Experts of a small language model: 128 experts in each of 16 layers.
Below are experts of layer 15 (counted from 0) of a mixture-of-experts language model. Rows are named router (the router's row for the expert) and show model dimensions 0-63. Each number is 50 + 15 x the weight over its row's rms, rounded and kept within 0 to 99.
After each expert's rows: a language model's description of what the expert responds to. This comes from a sample of Wikipedia text that the model never trained on.

# expert 40
router:57 33 26 36 22 58 29 50 48 73 79 40 61 60 63 39 51 49 56 38 70 42 31 53 61 54 77 31 31 45 63 64 20 29 49 61 70 53 49 52 46 68 45 49 31 71 32 40 32 85 27 46 65 42 31 60 35 49 31 46 50 66 50 18
What it handles: Mid-word before -ation. Word-internal pieces and n-initial stems that come before -ation or -ated endings, e.g. dec-or-ated, inaug-ur-ated, invest-ig-ation, rel, cre.

# expert 43
router:71 69 44 32 62 66 41 32 54 36 32 33 72 46 61 54 41 40 40 66 63 51 71 23 51 43 31 73 56 62 62 55 34 58 45 34 49 25 51 84 32 59 54 64 42 56 32 61 47 53 46 37 50 48 36 69 45 51 28 84 44 44 51 33
What it handles: Verb stems. Verb stems and roots before -ed or -ing endings, such as develop, return, join, empl-oy-ed, rem-ark-s, im-port-ed.

# expert 3
router:42 65 58 49 32 40 58 49 57 23 66 56 33 41 77 73 41 30 74 51 23 40 41 43 85 37 61 62 79 74 53 47 38 36 31 36 39 44 71 68 42 26 38 48 58 80 46 53 56 47 27 48 48 72 45 35 57 70 54 62 57 60 42 49
What it handles: Nationality and group endings. Suffixes and words for nations, peoples and institutions in war and politics text, such as Russ-ian, Naz-i, British, government, Hind-i.

# expert 23
router:61 61 53 30 33 67 24 42 54 39 39 22 22 40 51 59 40 60 40 72 49 51 68 30 38 84 45 56 56 43 22 76 38 62 56 34 90 18 52 71 31 44 73 63 39 51 43 81 31 64 60 58 77 51 58 43 28 35 36 55 49 57 32 76
What it handles: Mid-word consonant clusters. Middle pieces of Latinate words before suffixes like -ion and -ive, such as ot in locomotive, ens in suspension, pt in consumption.

# expert 8
router:31 53 64 83 91 34 52 54 72 69 75 49 49 73 32 51 44 50 57 43 56 60 44 54 63 30 32 60 48 50 58 52 52 66 35 53 65 70 59 78 65 66 34 60 62 70 49 36 67 62 56 45 36 60 56 25 59 65 71 76 42 58 62 47
What it handles: List and table delimiters. Line-initial hyphens in infobox or bullet lists, and table pipes, semicolons and closing punctuation, e.g. "- Assumed office", " | ".

# expert 17
router:63 47 78 75 42 40 52 66 67 81 50 33 61 62 49 47 38 33 38 34 68 44 78 61 64 70 27 37 18 47 53 30 73 80 47 42 39 44 76 53 66 33 56 47 51 49 69 36 67 37 70 62 53 52 75 34 32 71 42 70 54 59 75 38
What it handles: Clause-ending commas. Commas and other punctuation closing a name or phrase before an appositive or clause, such as Rob Bottin, and 1967, and ),.

# expert 54
router:35 35 52 96 52 40 38 26 40 27 41 73 48 38 56 62 47 51 64 34 41 46 44 54 17 68 30 60 32 32 49 56 44 40 47 46 79 59 45 66 25 27 37 39 48 56 68 58 35 24 52 47 64 57 81 59 66 57 52 43 50 54 63 48
What it handles: Letter r after consonants. Pieces with r clusters: r inside words and openers Ar, Br, Pr, Tr, Dr, as in inst-r-ument, Dr-ums, Br-and.

# expert 30
router:37 48 73 61 65 33 29 95 69 41 55 65 37 34 35 72 63 77 36 56 50 42 46 52 58 41 52 61 56 26 53 28 43 51 52 41 54 65 36 40 52 76 43 32 67 39 43 60 38 35 23 49 34 46 38 31 69 57 66 51 73 75 28 69
What it handles: Initial A and E. Word-initial pieces, especially A, a, E, starting lines, headings, or table fields, as in "Order: Araneae", "Area code", "Torque".

# expert 61
router:53 55 65 65 61 40 64 48 42 99 47 30 65 38 52 22 31 53 59 61 57 48 48 56 52 63 43 25 25 50 40 55 88 72 50 58 63 57 77 40 56 65 31 47 56 59 47 48 74 28 62 56 60 46 59 24 61 79 63 68 45 47 53 62
What it handles: Conjunctions and list separators. Connecting words and separators between items, such as and, or, while, including, semicolons, and the pipes that start table rows.

# expert 55
router:40 54 75 50 66 56 51 40 61 70 62 50 56 34 59 11 48 65 23 55 45 61 56 66 34 58 56 51 32 57 60 47 61 32 68 69 25 64 34 42 63 29 39 62 42 70 28 53 53 27 75 20 49 45 44 52 39 50 58 31 59 87 75 29
What it handles: Dates and table cells. Day numbers and pipes before months in results tables, plus On, In, born, died, until, as in "On 3 September".

# expert 21
router:63 43 66 68 93 44 60 32 31 48 29 51 31 23 38 46 63 56 17 64 33 40 54 47 74 69 76 61 49 36 56 70 49 54 53 47 52 69 51 38 42 56 66 60 55 62 35 40 29 63 71 65 31 40 23 60 42 55 31 43 50 34 64 41
What it handles: Open brackets and hyphens. Opening parentheses, quotes and section equals signs before years or names, and hyphens inside compounds like top-heavy, one-storey, Kim Chang-ju.

# expert 44
router:38 29 52 54 32 58 65 55 65 32 53 58 41 54 71 57 62 26 63 48 50 64 33 56 54 76 47 56 26 31 62 82 51 42 42 29 63 54 71 23 38 35 68 59 21 50 15 52 32 55 47 24 76 66 64 71 41 32 53 78 55 55 66 59
What it handles: Initial r and pro-. Word-start pieces r, R, pr, prov, un, act, e.g. r-ight, r-ival, prov-ince, un-accredited, Act-or.

# expert 50
router:47 66 28 46 34 40 62 37 28 52 39 30 53 45 56 62 31 50 70 54 34 85 59 50 38 72 43 54 69 59 35 51 33 48 61 59 60 51 67 19 55 39 28 48 71 17 22 40 47 52 16 67 39 23 48 50 67 67 19 39 37 49 53 68
What it handles: Sports competition terms. Sports results vocabulary such as Championship, Cup, medal, won, final, second round, runner-up, victory.

# expert 24
router:33 65 52 62 45 32 35 63 21 73 61 41 40 60 36 74 66 65 61 56 52 53 57 55 47 38 51 69 72 20 47 71 45 38 38 76 57 39 38 54 46 58 56 47 34 53 50 49 30 51 58 49 65 56 36 52 64 41 43 51 34 72 30 62
What it handles: Academic word stems. Stems of learned or technical words before suffixes like -ical, -ology, -ics, such as t-echn-ical, istor, onom, ograph, med, crit.

# expert 18
router:58 37 47 34 41 28 38 61 83 37 58 39 35 54 20 49 48 21 71 44 44 36 44 44 36 28 00 59 34 58 59 25 73 68 66 55 46 53 42 48 50 51 43 70 55 61 53 63 65 33 54 58 49 57 39 07 64 54 77 24 46 70 74 40
What it handles: Personal name pieces. Given names and their final pieces in tables and lists of people, such as John, David, Ily-a, Elen-a; also German "der/den".

# expert 27
router:57 59 37 55 83 39 62 73 50 54 53 33 79 40 44 32 55 76 45 51 40 47 40 56 52 61 43 37 20 59 44 69 52 79 40 53 50 52 48 78 61 69 63 40 50 20 62 23 44 34 55 47 21 53 49 37 53 45 28 59 50 45 64 29
What it handles: Prepositions. Prepositions following verbs, nouns or commas in running prose, such as in, of, with, at, during, under, after.

# expert 41
router:48 57 39 48 54 58 36 47 28 39 35 45 32 53 42 48 28 60 37 70 48 50 28 44 43 57 68 48 39 76 75 46 44 73 63 50 49 53 60 48 24 29 20 45 76 71 29 59 39 59 45 57 38 76 57 47 49 54 46 63 59 46 62 49
What it handles: W-initial tokens. Capital or lowercase w starting words, such as Week, Write-in, Wish, plus for, over and spaces before numbers in tables.

# expert 19
router:34 54 31 38 30 43 40 54 46 62 62 69 82 39 61 61 27 39 68 48 66 31 51 29 55 51 27 32 64 60 24 64 48 65 30 38 37 66 47 70 46 18 42 37 34 52 71 59 68 43 51 60 48 49 73 58 56 65 25 46 41 38 51 45
What it handles: Nationality and affiliation words. Word endings in biography openers and titles, such as nationality suffixes (-ian, -ish), football(er), Party, College, -ociation.

# expert 6
router:60 73 53 66 60 43 68 80 68 56 48 56 79 49 54 43 40 39 38 74 21 56 47 62 60 40 54 50 36 41 33 23 63 46 65 61 45 29 22 26 69 54 55 37 43 45 44 07 69 36 21 67 60 47 47 26 62 63 57 49 63 65 46 66
What it handles: Articles after prepositions. Determiners the, a, an, his, its coming right after prepositions such as in, of, to, as in "elected in a 1973 special".

# expert 33
router:37 57 39 35 14 34 26 57 55 59 57 25 48 52 67 49 51 63 26 50 58 27 56 40 48 59 55 50 42 42 33 50 58 57 41 59 55 77 46 79 50 42 79 75 47 38 74 39 46 30 34 59 66 78 57 28 48 62 56 35 60 31 70 50
What it handles: CJK characters and separators. Chinese, Japanese and Korean characters and their byte pieces in Hanja or Chinese name fields, plus semicolons in number lists.

# expert 5
router:37 41 56 54 76 61 61 49 43 32 51 41 71 50 45 45 54 26 45 58 56 57 54 51 68 37 36 44 48 44 63 41 88 54 60 80 47 39 49 71 28 61 19 76 47 42 46 55 67 37 18 44 35 57 51 62 50 55 59 30 63 45 33 53
What it handles: Name-internal pieces. Vowels and short pieces inside personal and place names, often foreign, plus table separators; e.g. Jo, Le, Mo, Kefalonia, Janneke.

# expert 35
router:56 70 70 90 56 35 68 35 76 65 79 40 70 57 63 53 39 50 40 43 52 77 35 40 61 51 42 27 26 42 54 66 51 68 59 70 67 59 53 49 36 40 50 63 36 30 49 45 41 57 46 57 24 37 55 61 38 64 34 73 60 57 59 38
What it handles: Auxiliary and copula verbs. Forms of be and modal or auxiliary verbs after a subject, as in it was, is held, could not, has been.

# expert 15
router:64 51 69 70 58 45 39 79 83 33 75 72 43 70 38 69 65 31 70 51 44 26 49 50 55 70 55 49 58 44 70 30 56 41 75 38 57 70 75 61 42 68 29 67 56 65 57 61 48 28 71 43 47 67 68 45 64 54 54 63 40 65 68 45
What it handles: List item markers. Line-initial dashes, newlines and colons in infobox-style key-value lists, as in "- Release date", "- Born:", "Order:".

# expert 7
router:28 60 61 37 37 60 59 49 38 27 57 61 55 35 46 28 31 31 45 54 48 42 64 30 38 46 56 11 73 77 31 65 61 35 16 54 44 40 45 46 32 39 51 33 25 54 62 52 40 28 36 65 50 30 70 53 61 37 49 57 57 37 58 45
What it handles: Place name parts. Geographic nouns and endings of place names, such as River, town, Street, Island, -ville, and pieces of town names.

# expert 46
router:73 62 35 62 79 40 67 86 24 52 42 46 68 39 65 30 39 67 47 73 55 64 31 60 56 44 53 48 65 37 45 45 59 47 43 68 35 58 44 44 47 29 49 61 45 49 63 18 64 39 65 42 58 41 68 34 43 70 21 25 65 41 51 49
What it handles: Time expressions. Prepositions, articles and words in dates and time phrases in biographies and histories, e.g. in the early 16th century, during, after, April.

# expert 29
router:66 48 46 43 41 51 26 39 42 61 42 36 72 47 37 67 36 66 39 41 59 38 61 73 40 73 60 68 23 37 68 28 59 10 51 35 47 53 26 60 65 65 72 42 58 70 35 38 40 75 43 57 52 70 58 50 51 60 54 37 05 43 41 79
What it handles: Word-initial h, sc, ex. Opening pieces of words starting h, sc, c, ex, col, ph, such as sc in scientific, ex in executive, H in Hawkins.

# expert 2
router:61 72 54 56 57 45 56 45 32 47 59 46 26 42 59 60 52 57 36 42 56 32 60 52 33 42 65 25 44 82 46 43 72 62 51 58 40 76 43 37 73 65 50 36 50 69 72 52 33 34 46 51 62 31 57 73 69 58 26 53 56 25 47 54
What it handles: Compass and place names. Compass words and prefixes in place names, like West in Western Australia, East Coast, North East, New South Wales.

# expert 20
router:38 65 48 55 53 48 57 48 61 21 56 59 83 32 42 46 45 62 71 76 52 45 47 47 66 18 38 54 63 66 65 36 60 67 40 52 71 29 63 34 57 54 46 62 56 26 41 36 45 29 54 52 31 46 17 50 49 50 38 70 55 58 74 62
What it handles: Past-tense action verbs. Main verbs and verb endings after a subject in narrative prose, like took, became, made, received, and -ed/-ing suffixes.

# expert 1
router:47 59 21 26 39 54 45 34 28 91 60 29 49 39 68 59 24 43 72 69 04 31 52 74 51 63 65 58 70 41 49 61 51 33 66 51 49 48 59 37 63 55 47 47 66 64 50 21 75 34 52 55 68 51 62 47 66 43 53 52 59 24 54 61
What it handles: Number and quantity words. Counting words and digits for amounts, durations and ranks, such as four-year, six months, several, third, Twenty20.

# expert 47
router:49 61 58 67 27 35 45 55 72 59 64 39 56 48 74 46 30 56 35 41 67 35 55 31 27 71 59 23 68 31 48 26 43 32 33 86 70 63 39 57 57 58 38 48 65 43 36 47 57 32 22 54 69 58 66 58 45 62 31 57 26 69 48 54
What it handles: Table pipes, con/dis prefixes. Pipe separators in election and statistics tables, plus prefixes like dist, cons, dem, prom, as in Distribution and districts.

# expert 22
router:51 53 56 24 29 39 34 56 61 49 82 59 33 37 56 33 47 52 63 33 76 32 52 49 38 48 15 56 61 54 54 59 32 26 58 56 73 63 33 23 45 42 51 43 50 57 31 35 32 27 08 44 70 48 37 50 40 50 49 29 42 53 55 57
What it handles: Word-initial D pieces. First piece starting with d or D, often in sports tables and infoboxes, e.g. D(oubles), D(ate), D(raw), deb, est(ranged).

# expert 52
router:60 45 67 38 63 51 68 76 66 43 50 65 32 40 43 44 39 35 45 58 38 26 66 42 45 48 35 38 63 55 33 61 48 34 61 33 37 71 28 78 45 29 59 42 56 72 73 28 53 46 65 67 56 38 34 67 48 42 38 59 51 17 48 32
What it handles: Place and institution names. Final pieces of place or institution names, such as states, cities, University, College, e.g. Massachuset-ts, Mississipp-i, York, London.

# expert 58
router:39 55 54 49 46 81 35 19 26 55 64 39 45 72 59 26 52 20 52 37 60 52 37 46 37 54 26 71 36 64 45 39 46 54 47 73 27 52 32 68 47 28 71 59 53 34 24 61 32 44 51 50 42 54 64 23 38 37 51 32 72 51 43 54
What it handles: Word-initial q/v/l pieces. First piece of a word starting with qu, v or l, e.g. qu(arterly), qu(alification), qu(estion), V(ideo), l(ength).

# expert 39
router:46 37 45 31 89 65 33 60 94 37 55 64 41 35 25 42 56 41 46 71 64 66 32 50 19 46 74 33 50 42 60 58 54 55 38 61 34 47 24 51 44 39 44 66 59 38 59 58 73 65 65 67 60 37 37 48 65 55 53 29 56 48 64 65
What it handles: Accented European name letters. Diacritic letters and inner pieces of Polish, German, Scandinavian and Turkish names and places, such as Międzyrzecz, Wałbrzych, Türk, videregående.

# expert 56
router:70 75 44 38 42 50 42 27 33 63 66 25 43 43 33 33 42 43 71 64 69 21 49 40 47 51 32 58 54 48 75 62 34 67 37 43 76 55 42 47 62 39 50 35 34 49 44 52 44 75 30 64 51 53 58 10 63 45 78 50 60 60 48 42
What it handles: Mid-word letter clusters. Short interior pieces like in, on, i, an, er inside common words, e.g. plat-in-um, labyr-in-ths, N-on-fiction, f-un-ctional.

# expert 60
router:44 68 39 34 49 56 31 24 39 49 32 67 73 36 65 64 43 38 32 50 54 29 58 26 45 41 27 63 38 45 46 48 39 88 53 38 48 45 44 44 59 45 45 52 59 70 58 32 41 70 24 61 64 46 58 36 56 57 33 35 29 41 53 56
What it handles: Role and biography suffixes. Word endings and verbs in biographies describing roles, such as assist-ant, deput-y, M-ember, Midfield-er, known, served, born.

# expert 59
router:40 59 36 63 59 68 80 49 53 44 40 47 51 32 19 47 68 57 67 53 64 61 37 42 45 52 51 36 33 29 34 83 40 75 62 39 29 51 50 55 74 57 80 58 64 52 42 56 37 60 76 49 21 74 55 62 78 28 58 64 42 54 45 36
What it handles: Latinate prefixes. Word-starting prefixes re, pro, con, in, inter, sub, sur before a stem, as in convincing, conflict, already, enemies.

# expert 12
router:89 71 60 69 44 56 34 43 39 61 68 26 41 66 47 56 49 59 50 40 52 45 69 87 77 62 43 42 40 51 49 28 46 56 55 55 38 48 56 72 46 53 28 54 08 50 68 43 60 40 70 57 70 48 55 42 67 71 79 59 33 37 78 69
What it handles: Infobox field delimiters. Colons after infobox field names, list-item dashes, and semicolons in structured lists, as in "Box office:", "Frequency:", "CAS Number:".

# expert 62
router:40 45 60 45 38 58 54 44 62 62 64 25 51 45 51 57 82 73 37 27 62 71 50 91 37 52 50 57 67 37 49 25 25 42 75 29 52 64 73 71 60 78 57 60 29 30 56 57 54 57 16 52 14 73 81 60 48 53 41 40 33 31 24 36
What it handles: Latinate prefix starts. Word-initial pieces like pre, dis, ad, comp, p, including the letter after dis or o, e.g. ad-option, dis-p-ute, o-p-inions.

# expert 57
router:43 71 64 51 34 25 32 42 51 57 83 86 63 53 83 78 39 44 31 29 75 23 41 35 32 65 52 76 65 60 24 65 77 58 34 32 58 26 76 34 35 43 43 28 61 34 33 60 44 47 31 47 37 71 44 39 18 53 44 34 37 61 57 30
What it handles: Table digits and cells. Digits and short values inside table cells of election results and sports statistics, such as vote percentages, goal counts and totals.

# expert 63
router:32 58 71 53 66 73 11 30 27 37 63 83 29 77 57 46 44 32 40 40 57 31 69 58 47 35 44 61 40 34 75 60 37 61 20 41 39 36 71 64 34 34 39 48 43 53 66 49 47 43 54 37 37 53 70 22 42 70 24 59 30 60 50 17
What it handles: Closing brackets and years. Closing parentheses, commas and last year digits ending parenthetical notes, track listings and table entries, like "(single version)" or "1991".

# expert 25
router:64 42 68 52 68 41 79 29 64 40 55 47 44 63 46 33 55 52 67 63 57 63 50 55 41 53 69 47 60 56 43 28 18 52 31 38 38 34 43 45 27 48 47 52 61 60 77 70 29 46 25 70 39 30 37 57 63 61 40 37 60 34 50 51
What it handles: Capitalized name beginnings. First capital piece of a proper name after a space, especially I in Ireland or Illinois, and Har, Sh, Al, Par.

# expert 10
router:62 35 52 64 56 73 63 42 49 53 52 48 39 50 39 32 92 55 33 33 38 47 29 35 77 60 34 36 44 47 62 51 66 36 44 47 51 49 31 71 81 53 71 74 60 60 76 41 42 59 47 59 55 55 38 60 35 18 61 67 66 30 46 68
What it handles: Space before numbers. Bare space tokens right before a number, after prepositions, month names, table pipes or commas, e.g. "November 12", "| 433"; also currency and decimal signs.

# expert 16
router:29 49 55 56 48 68 50 50 27 45 29 36 68 54 58 60 31 43 64 51 71 63 35 35 28 55 48 60 64 73 80 27 52 39 64 37 72 71 32 84 48 64 68 32 42 32 49 58 42 32 57 41 77 26 31 32 59 50 80 34 57 59 28 54
What it handles: Word-initial J/T pieces. First piece of a word split after its initial letters, mostly j or t, e.g. j(ob), j(ournals), J(im), cor(rupt), Cent.

# expert 51
router:40 62 58 44 38 33 48 26 49 81 55 61 32 50 44 46 44 72 49 59 66 49 29 64 54 18 71 65 39 89 74 66 39 40 64 29 67 41 62 39 27 61 47 28 47 35 27 33 66 45 56 40 51 37 41 64 44 44 64 46 68 44 67 63
What it handles: Lowercase word-start pieces. Short first pieces of words after articles or pipes, mainly an, m, g, n, G, M, as in an-imations, n-etwork, m-adrasas.

# expert 34
router:37 38 84 72 42 47 54 40 44 45 39 22 65 46 45 54 69 78 50 44 50 53 61 66 26 59 57 34 17 47 49 35 39 46 73 31 38 71 69 70 67 62 43 49 58 33 49 59 44 57 38 26 47 73 19 70 44 41 26 79 27 31 23 47
What it handles: Word-initial b/p/c pieces. First piece of a word starting with b, p or c, often after was, to or the, e.g. b(rought), b(adly), pl(atform), comp(leted).

# expert 42
router:64 69 67 41 40 56 44 40 40 37 56 53 61 32 50 50 49 13 32 63 36 30 50 41 69 67 26 29 60 43 46 65 36 38 33 62 32 26 46 34 35 61 54 48 50 33 52 60 51 40 51 27 78 22 64 55 66 44 16 39 19 44 40 35
What it handles: Field-name endings. Last pieces of infobox and table field names before a colon or pipe, such as Location, Total, Born, Net inc-ome, Highe-st.

# expert 31
router:31 49 43 43 69 44 69 42 46 54 56 45 36 54 72 52 63 48 67 32 57 60 61 60 46 63 53 46 68 61 17 43 42 39 24 73 54 54 28 39 44 34 60 74 34 52 68 76 49 36 64 34 39 59 55 58 65 71 57 51 59 71 77 75
What it handles: Accented and non-Latin bytes. UTF-8 byte pieces of accented letters and Asian scripts, plus nearby pieces of Spanish or foreign names, such as Tú, Ánimas.

# expert 38
router:33 45 59 47 34 67 25 48 31 53 67 70 69 43 68 39 38 47 72 23 50 63 49 35 32 75 73 50 67 60 66 18 32 46 59 47 44 49 21 49 41 65 35 60 43 44 40 52 38 57 48 36 34 59 44 77 42 24 45 79 42 63 32 24
What it handles: Latin-root verb prefixes. Opening pieces of Latinate verbs such as trans-lated, trans-ported, dec-, sup-, found, often after was or the.

# expert 53
router:35 57 68 57 59 31 70 46 60 48 45 55 64 76 68 50 36 33 58 20 11 65 78 34 65 55 19 19 54 59 48 63 41 28 28 43 70 30 58 45 43 20 37 45 40 59 66 32 69 58 49 64 58 45 47 54 43 39 37 56 51 49 72 36
What it handles: Organisation and work nouns. Nouns closing a team, club, band or work name in sports and music biographies, such as club, season, album, Notts County.

# expert 26
router:37 57 53 42 48 70 54 55 48 26 31 67 64 32 50 48 52 21 57 33 59 57 62 32 59 65 43 56 45 44 59 53 75 61 52 53 48 35 51 20 84 08 32 55 68 33 57 58 44 59 30 55 55 54 46 33 53 60 75 54 80 36 59 41
What it handles: Vowel pieces in names. Single vowel pieces, mostly u, after a consonant inside foreign or proper names, e.g. Teh-u-antepec, Van N-u-ys, B-u-echner; also Gu, Qu.

# expert 0
router:70 66 45 50 43 49 59 41 49 54 33 32 66 44 65 33 33 51 33 60 73 79 61 40 50 50 61 44 50 24 60 67 50 59 39 66 44 34 51 53 26 22 45 43 34 45 52 53 45 42 67 34 52 58 63 37 47 76 36 44 65 51 48 58
What it handles: Table cell separators. Pipe separators and semicolons between numbers in statistics tables, plus comparison words like than, and, aged, and °N in coordinates.

# expert 36
router:66 42 57 45 37 60 66 45 47 57 26 36 52 72 42 72 40 65 27 32 52 45 44 49 29 38 59 42 39 30 31 33 63 57 50 63 29 64 45 52 68 69 19 48 45 57 43 50 34 80 51 50 04 40 56 61 44 36 41 42 68 40 53 63
What it handles: Name-opening syllables. First syllables of proper names and places such as Nor-wegian, Bro-snan, Or-iginal, New, Port, Hol, before their endings.

# expert 45
router:54 20 48 47 36 55 55 44 61 74 75 51 43 37 39 53 41 54 28 38 64 62 42 66 56 47 44 70 70 48 46 41 29 45 31 52 47 56 70 59 50 53 43 38 69 59 65 68 81 32 48 60 53 37 63 40 64 49 81 59 64 68 77 68
What it handles: Sentence-ending periods. Sentence-final periods and decimal points in numbers, especially census statistics like 98.67% White and election percentages.

# expert 28
router:75 58 52 59 45 65 71 56 41 28 62 51 36 42 65 51 75 24 41 37 28 67 37 46 73 50 24 29 35 47 56 64 31 40 31 48 29 58 29 46 80 40 83 76 63 60 37 58 43 36 67 45 33 31 59 49 23 29 65 51 29 29 59 58
What it handles: Numbers in data tables. Spaces, dashes, minus and degree signs before digits in numeric tables, climate boxes and score lists, e.g. "| 37", "3–7", "−".

# expert 37
router:53 48 28 49 30 27 35 24 68 67 33 36 41 55 50 26 44 30 46 61 73 47 44 56 51 21 57 58 26 40 55 63 46 44 84 59 70 62 84 64 67 42 45 68 37 43 45 52 55 38 57 53 54 52 57 53 28 57 76 40 53 45 72 57
What it handles: Letter n pieces. Single n or N tokens inside words, such as Con-n-ecticut, K-n-own, Viet-n-am, plus word starts like kn, ann, not.

# expert 48
router:28 21 62 28 59 53 45 66 56 53 51 46 62 61 57 59 34 56 61 59 37 53 65 59 35 53 65 55 61 67 47 63 58 49 39 69 64 34 79 32 31 35 31 39 37 56 40 67 40 53 38 61 37 26 25 59 28 62 63 37 38 51 30 55
What it handles: Word-starts before -ative/-atre. Opening pieces of words like Rep-resent, Cons-erv-ative, The-atre, Pl-atinum, Wh-ile, often in political or venue names.

# expert 9
router:62 44 39 83 40 53 69 24 64 56 54 41 52 41 64 49 19 68 56 08 76 38 36 44 35 71 51 54 62 77 54 16 41 45 62 53 62 38 43 54 54 66 55 41 71 60 59 57 45 66 68 30 68 36 58 56 28 26 31 56 50 57 52 66
What it handles: Ind/ind word starts. Word-initial pieces beginning longer words, especially Ind-/ind- (Indonesian, independent, Industry), plus ev, ag, differ, cont, Aust.

# expert 11
router:41 55 34 41 46 44 23 45 38 57 32 72 75 43 68 40 45 56 64 75 63 43 40 58 53 73 50 70 76 33 29 59 37 61 73 61 37 72 49 39 36 14 65 19 73 56 75 66 64 22 42 59 73 42 54 24 28 76 43 37 48 31 69 71
What it handles: Numbers and units. Digits, units and word endings in statistics, tables and sports careers, such as the in of 6 ft 4 in, %, tackles.

# expert 13
router:30 59 32 29 37 49 33 48 41 37 53 53 38 39 61 42 77 63 69 47 74 57 74 25 46 76 72 52 49 21 40 48 63 55 30 36 24 54 58 47 32 57 57 43 69 65 60 63 44 33 68 45 40 60 55 68 56 49 46 25 24 62 52 34
What it handles: Formula and code symbols. LaTeX and markup symbols in chemical names and formulas, such as ^{, _{, [, $, plus digits inside brackets and subscripts.

# expert 14
router:24 46 37 52 55 54 73 63 59 36 34 58 37 43 45 73 55 70 24 27 53 49 60 32 30 33 56 71 54 46 55 80 59 43 55 58 54 59 50 62 65 55 50 37 53 59 41 59 70 79 14 25 46 47 62 37 53 52 75 52 69 28 16 31
What it handles: Mid-name word pieces. Middle pieces of personal names and uncommon words, e.g. Tr-ac-y, Tim-oth-y, Inf-ant-ry, plus word-initial pol, Nav, Mart, count.